config.toml
d_model = 128
d_shared_expert = 64
activation = "swiglu"
vocab_size = 8192
norm_eps = 1e-06
rope_base = 10000.0
init_std_up = 0.112
dataset = "wikipedia_en"
Below are experts of layer 3 (counted from 0) of a mixture-of-experts language model. Rows are named router (the router's row for the expert), gate (a neuron's input weights, with its number), up (a neuron's input weights, with its number) and show model dimensions 0-127. Each number is 128 + 24 x the weight over its row's rms, rounded and kept within 0 to 255. Numbers have three digits each.
After each expert's rows: a language model's description of what the expert responds to. This comes from a sample of Wikipedia text that the model never trained on.

# expert 46
router:132131143135097165127120118109208132173088100140090152162131086135091141132110146116139151161146096126161139100148130133138109105145140131109118118162151114131146101170162143166142112142115168133144156112132128143106116117131080100153149110173134114183113091137112126095161136095118136102142144137112133132109099127137158123115142116107085087114147129148085138127092116106122148090176
gate0:133124150115064158093109149128123112159103156125125132170118103113124133158161165137168170114153145095102124113093124108106117136126117127130119118117140117107189088149135125156137142137116138130114092152120148089094152148130102081160109110145138134160113123088114138075124161072099150131147144105106154129111126103087122153087135118164131152148130085119119147104123123155133107076157
up0:118153123140111120095122121148138120146129187162091114128092143150143133127171111085145115164138080096105125116102183115132114131151122127105124108110127130131152102092082173154092138127099109120142138120089107136108166118106101100110113151122118153133129114136070128107136156113149159075117081124147137137117125146139129124163133114145136100118094080095106111125150147081092112079135
Second or early letter pieces inside words and names, such as ne-r-ve, ce-r-vical, Met-ac-ritic, qu-ar-ry, Ma-ver-ick.

# expert 24
router:116090177128138097091186115092136128129108109115154133093142102147085114189099148149173151142139114109126112113132154130146130144149124118165147101144144153113131117142122156152160074137118160116144122125117100124132106112068145118139123085125146140147124107131108153134131121102159122094157118157073170173136147137105145129154130148127079131131121122124125111075076148113143120108147
gate1:142133173094132100097142129112145130065105085133154135110153109167087150138094169120125190096119111119112130119129103187141090144136087142149122170096154109131159179102141169135121136153091118162125148090089143138141139133105131140138116113149135162122125130130160130107119111129135124103121117123115150150142135123180161165121110110115116105093142129168149143092122137154148166132127
up1:098116187156093114124131127126108120137130132160124124141127168121151134093121131074106129121176127111137124134126144133127191115135110172099129118140095135159126117114096119124124117129136119112107128172102097104111150124122157112093112112139157138145144105062168127110154141197174111085098168116106138117146138113107144122122114169144162184172147131123116104142102157132135161134130
Prepositions such as of, in, to, for, with and by, following a noun or verb and introducing a phrase.

# expert 17
router:158098149091131123120125130149140140105110086120139125158092129144115142158116099093136163138172110141105149109131141095082111122134159106153139146147144124124107095118135185131144101141135170139121159135171132110092135155114157137120114112159165158111123115104126105117119147145127101121200096144116144152098159143115138169166178193162118104120137136115122149121121168128170147118158
gate2:137093142153077145159108144078143156151103162126095131152135124164106165072134156154124166121134109168136161132121086131143178164113139084150132058142139177128157110104118107088105140113116110154103134148118133117099126140138123150129134137126133140122092181104149115155124121149110087108147154125085150120102144100139135135141120119106102094135131160155117147102125111133133133157147
up2:080118142124101137137156163154157104168150118119139120136109112164122149145100147140153134162137139145144144155149143158136167148151139068176098092141153105144133120149107140125103123117134155117189109081144132119114103107110094140176090120135140119108102165139135074155097116140131128090153130159122127136108130120127115142138160177184126084140114128148169098126136123103140100160137
Relative and complement words like that, which, who, where, plus nouns after the, especially time in "at the time".

# expert 63
router:145141146130121126113125134094151160168134104158081151132118120138064127169101133093149146149108133132107144111146141100114103076148105134111167137135135151128157080129119145139140095125109145128136145122156101119099097141109117112110112098138107100114112108168137102126158074158111103085175117121102153175122157182117145144176164115120098124175134112099127150111105142154143125108130
gate28:136104117206137142109157094157115129157105114109105128111113071110102094107141144115179134108159152123113147112107108126145133127182116128140145109158127121119143126104094135102101084127110123164118126112112073141141101124110142101109105115113135116142117161139118115117148077128133144118166131148137176145130169190125131120158178096144114106138144086143126167148115112147151097103126
up28:142152100155136159147148142103131130161137149133142128133145061105123068125118155136127133134076102184136135122112132161122111082140095104106138139140086100106093162147143121130147129128111125097118116135160144134163166061142146143145144145146123103134118132116111171126158101107166123138119113129102147116109136130147139172113115094170124127107087172123098087084132128127122138170107
The, a, his, an following a verb or preposition, as in "played his first match", plus paragraph breaks before section headings.

# expert 51
router:116119167145136145081172116143154121146109085142117110126142125130068110188132133106155153157146099096117129102114174137132148121160093141152121128159141163107136099135128182150130115151124132108141135130131118121082094126078114154160095084126134145140106089107114127122122128101140104066148124110079130161083146144118137160140136151130106105129121109135106125104130144145172136086148
gate2:143139163159159130114155113121150134109144116146144130087149135111084120140130104122150123129125106089140153094167134129117144126114137099120098116107118087138089115118191153129123108146120101095144121126133116114108118063116114143141098117084189119092177120140116138116092126133084101096136134119106100156173134156142124150157175201114114125128149098156103129150126126140143151103143
up2:163133183089125122161093141179099125144178071111121133114106112145101133120138125121171170108116106120168113166153119138102125071195185143123126116094128160135100165113147133102141123135145104131159165124163129098141135152148143128133180152100154093117129113139135121131144134099145143123109145135148156116090128140162137130171137134117159118091130132127106114158130136146123128131113
Connectives and prepositions joining clauses: and, or, but, until, after, while, including, plus the to in Prior to.

# expert 47
router:144120157141115135087129090094131141118100113118147144163151122145116146157117153150162135154144131120072115102143137074141135096148148150129123150152123149138086082120130156178136116173076147130146151122147141122071100134110160146112132120111113139121073101139118108130125123134146118129170141112106141127156138140087164158153116133109096072168138089157156135122087136132113138092156
gate0:121121161131106149109130093133108104150136127116128100120081159166092160143114134109168105135133165101145130148139076119106135134167126131091110100110104139111050129105110153127093136183093120122145119097134136086101129145113145093085134133155157158132135107113126090158128129129149133164180126122143114118142159184142140145137149152146127097142173116136142177114139142154144125112142
up0:131087129094128115136167120130135150102120124123170171129148080144156081131108126124119142114116129122112131117044143100082167141112114119123137078144133120148091110162115139133123130119145098143093148107075100145130166154154103144141098080132099132136101141135124073137106132150082138145107116121117133129135117144137117118133153136176129125152131069107056129113135123118131126127120
Line breaks, = and | markup, and section or infobox heading words like Demographics, reception, Total, Location, Date.

# expert 11
router:157126160145123117100137138107131159173098149153109113134148115120097145160096130101141139170112124112096149120151155129091118079163114133133179137154145144114118089180146156144151103163128155110123148147172122134077100112131120120128107102177112142140127089138154119125164083167147128112191074130079117141128157164086127142128139134125104107156139135115128141109113115121127142113122
gate1:107126130128125145074129113107137128140101117167146134123142113152110127100091135139153120117103151132103149136098133113136160138100092169133154196136117129097163140159155146141141088161087168126138132151163127153147131123122114134163127097105085131114122117108120123117112139140139156085130141150126072112136130196089117104113125173135138092130187090088119132100114137102142101089114
up1:120137121187139101119125100108173105117138098121114120099119079140134177142076142132126166107083120099082139092135141130079138106135177104158094112107139113116136119120093133116116134158158112132107123118077124154110139112127084135125085122141135127140155171144099128149114160134171116133115163097114095120117120119104122119144099128150131090181150122155115148109132172140123175131135
Articles, possessives and other determiners opening a noun phrase, such as the, a, his, their, its, and possessive 's after names.

# expert 54
router:099144133152128128136114088092184099155091150140119183128105096144115112142103117099102156172135101127126133086128111123114111139118108123139139142144140160074126101136095142129121067166143124132149119104123150142113105101089065116100114114160136143115085138123095113102126086112121111137132126148108119184093132183118142144122130144125132113146143115102123119142122091148148119105188
gate2:146123113129096097163120150120153139150125169098122140138151146106121154134090129095101179113140117135099074107115129133066155134141130093089153116094133141156133107125161115167151125155125129094111162104127168127143115143113123148087153112110057124114105059165132099126110149155138131136186093134154146133145137110145148136153151153161117134128101142137132116122145121109147169123127
up2:123146127120109136169167134123125135128113100126120117107162119110132129128119127121169113174141092100124149097106124132165141112151094084186138099150118109111085110153155153156162108105127102133114102101148123084121117116154134171119124162102054102168143148148115132119082160123136100173107152126096121113135127081104156151140142101088123105148182128133166131117116101119134133137117
First names and the syllables of names that follow, e.g. John, James, Ja-spe-r, Cla-ude, Lat-re-ille, in cast lists and tables.

# expert 22
router:102097159129130133151084118145187159163117141128122138157145140119134157139084154138151135147099169152142096153150191132119145129158126149108180135151116150103102125148117160142137077141121166116135115142144156136097124118090154118098112108115112117152102124096135121100126115129097121098141111126094145114096135144114173151125150131145122115142142098108118108156041130124128134124184
gate1:098102137122098097122135126150165150089142139153069120127100132130097121148096126075147161162088118143150126167140137128137134121114112142163109126134121122162113125108116153178142138116126160137201152084133110085127105131173156101158136097089176145064134130097143095090150083108126136112115137117122106129113121146135144130116166128126130108124124109113097103123125111132128118086146
up1:174098142159109119169139110161098087116140123139148144131166126138134117166129113129115106154136137140105168124128153150132122112127087100152150119129135159129096093164122131122126147127141100127111182079102137076168113176112112148188158147095107148093152100113101112084150141141157122184116139151098152129149129132157133155090100162119120149135102152122133118099149120135149140100130
Inner pieces of longer, often Latin or Romance words, such as reper-c-ussions, miscar-ria-ge, semicir-c-ular, -ique, -ium, -ism.

# expert 38
router:134115144153124133078142086131126163130084074134163132161145128121113150121092142145156138164132136104093117077165158094118128135133156143123126127169145136123118081131100127188138125166091161106134134098123145108064127121108128151126153129145131144108129090142093117108132124129137119096144121124120154126127126167122156178149098145091093109138144149122120150066107107135117151095155
gate1:146129129093149117109169122128133134124121080125112165138169124120096146083132128122139175153143139091139107133152146153137132096121134126147119113145099126112120078136119114160157111148139184091125116086132146105122120112118131079176122150119127167105113122140064092118177119130078139136096075131144145133164112113131139168144141140103128097113161164149149130107163103150097149113145
up1:083096150112175158145136150138132133115162154112102149140108095162124115144144102117129137103137125121141109166089132152105168159136106176151133138081179130137101143129120123095101098151133117128117118127135192146152115108145127140151150119115101069128101164121203149109131124127110125134135096144142121100131167163105097161127140127103133139163124133116134149156147094107161091116099
Field-name words before colons in infobox lists and table headers, such as Full name, Conservation status, Species, Votes, Total.

# expert 20
router:132108150126109117089159084103133153114072107163132124132139112127122147130096165118163138173136139098105138089143163101117124090150133139148129143160164153126097091123096159184117112161093165113137132098146151108077127133102130117141151115140127145102114089149109121118120108119137102089133134132113140144131135170111125173152126137096099112149150155145088173084113116134126163081137
gate1:120081163110143160072112140101114117134065122141097159081127160135130092108120141159113125107106124120117165117116103120123121099108069118136162164139131127138171146137107165175137122166108159113117147157124133082118136116111132110150110146180125115095110147148134091120138095119129127116136122104156090116173175127120136160124123136107127096088119117149114130093129120122086129085145
up1:110129105136143117144122151124141111127108106164150108079158157098120165155157118138107203155156151124103105103105100100076172162161147138149125108147132107130126167142114094128116105118100117150083175127144121135125135112131125129158141132128106108145139148114073093137100108142173141102114131136123106139186125118139137138134120166094093116112118124115124097139120082120082139175133
Line-initial list dashes, table pipes and field labels in infoboxes and tables, such as "- Born:", "- Released:", Coordinates, Preceded.

# expert 62
router:122101166119122111100169116098134133127124125148148127099100108167108117157095155161150169184167146107137152121134168104117138141160128108142150142169134172105134127158112138159152093148102156132109158113109082115152106116066129122153116092145134140151114088107117140115125117123146133085154097136099173172126172153101167151130138123115082110154138131125110112102115148110149126130141
gate1:123073139115131108079148124101114164152124119128126069095100067177163128109137147160144141133148152145111165102094106084147140155091120135128138103126146117128124125124134118166107125173113165150146132106178106098135120124138156129131084131164153147157135105106172139115075134129108142109145116127180114104148142156103153106103119131096117119135138106132130090160127117119161118155135
up1:106124132107154137133138128145131156124145169106117162113147110137151109120137167173163139085132139111186148161115140120075150093144163082123137109119131106107136135146092146101148151099128125145095117152109110135158110141133119187148119186127099141126081124157131116155126119100109135165184096090107149123165142128104168144122117137123134123177125121101147094131105138115094151160122
Prepositions following a noun or verb in prose, especially of in "species of beetle", plus in, for, on, at, during, among.

# expert 45
router:103128200131119122120119094129136153157135114163161154136105082170134126151105106155176177168159137121142132111131156120134149122171155127143161152149112131122112118141130132159156081125141159119153108097133091089112094095109121079158100080163150131139093111119126122115133141117144102111143118104085133150101117132108176106163120114096091110138129131121114123109089150116142137124158
gate0:115119169117159107102118137143131137135138140115127177133151160161130143163128138122085123151127129137125103109088112149122122107185132171141187103113131124112111117111130155191130080154090148153157084084113157085101130137124118124141101113150135136108120118172129120146128156117152081163151108153140129168143121135131149160125131127072142081150105107108113167122161114131145125130160
up0:160122136152133114120100171090112118139112129100138101124114133130109107129163140112124170110128169082117161163172121107157131155120133134110097152083154114142146122126155109154105148125129100096090111129134128125098159140175142143163106115176142119140092091078195139118142156125122087135159114129116118093129094082113168136100144099134121124130107116155083132074149126108141126126122
The preposition of, especially "Species of beetle/moth", plus at, by, units like km, m, million, and pieces of foreign surnames.

# expert 13
router:121115131090154153124136130121181144144090120116142137153093096164102146141111174079138177110150115160125096105116149094098121101149143108153139149120137166072132107174129139131126102132118168157125124120145146103119086151120124132094125115151112092146109130152123105086150154095139094134149125126139143148112153156129122161160178136140146118162149123082104143123110147129152183108160
gate1:164112153131145136136111122162118136099124087132122121161099103153142177163153122116111111135152167135128121123151139133183055124158105116129141147139136074091152111126123148163151109124102159106106132139121152129145128108150117131164103159100064103117095097179115111121131125101134127127130131134157170147119089129122110135160133155084135098160126110136107195100144130149137130107135
up1:150106163094116136122103099137121109072118100123090135111076129086153112078146148088097131053150112131140132124110144128101150127152114117129134147058141164141129137113092140094150120110174093133127145151136117115083156085120124113114141140149132156091143112129117113113132156130118096085140134172130106148079138121119115101119119135078129111151118153136125143091137127107116143109122
Subject pronouns and clause openers after that, which, but or a period, such as they, he, She, it, would.

# expert 50
router:122113151160124111099159106102142159118073091132168149167134143132121154149102149148175128133155162114068117112153144101124112120121135144141138124177150132119099068106124110171126109161093137103166134108120139113098131140118124160139129132135136130108106122126109135114123133145123103106179114108128139128144150165099163187148110135105103131154153134129135172076128114156116149082170
gate0:118137123139136098086142116114169140123080146097128138157097118137104148132104146129141100142100125091101114104100106122144147097140139114129106162169119168146108112142153116177146109146128129134145130136109156127103105167105105150121142127177139126184110133148091121080130170123090159160154111084133116148106133105162156106142105150085113115173107119104128174114093148161129149143169
up0:139124150162149092126118142148134176106142122093096165134130097146155120090140147131093146118099113171135153083122103128118129144118153076136151124092147161128110150157134148100139139090160132111123136131100137103152095122124083136091144164068129095102161149134145096146091138126119148150105165142157157132138146108089135141102161137169108120133105131137138148153101139136063160116135
Numbers, pipes and labels in sports and data tables and infoboxes, such as Youth career, Gene location, Apps, Total, medal.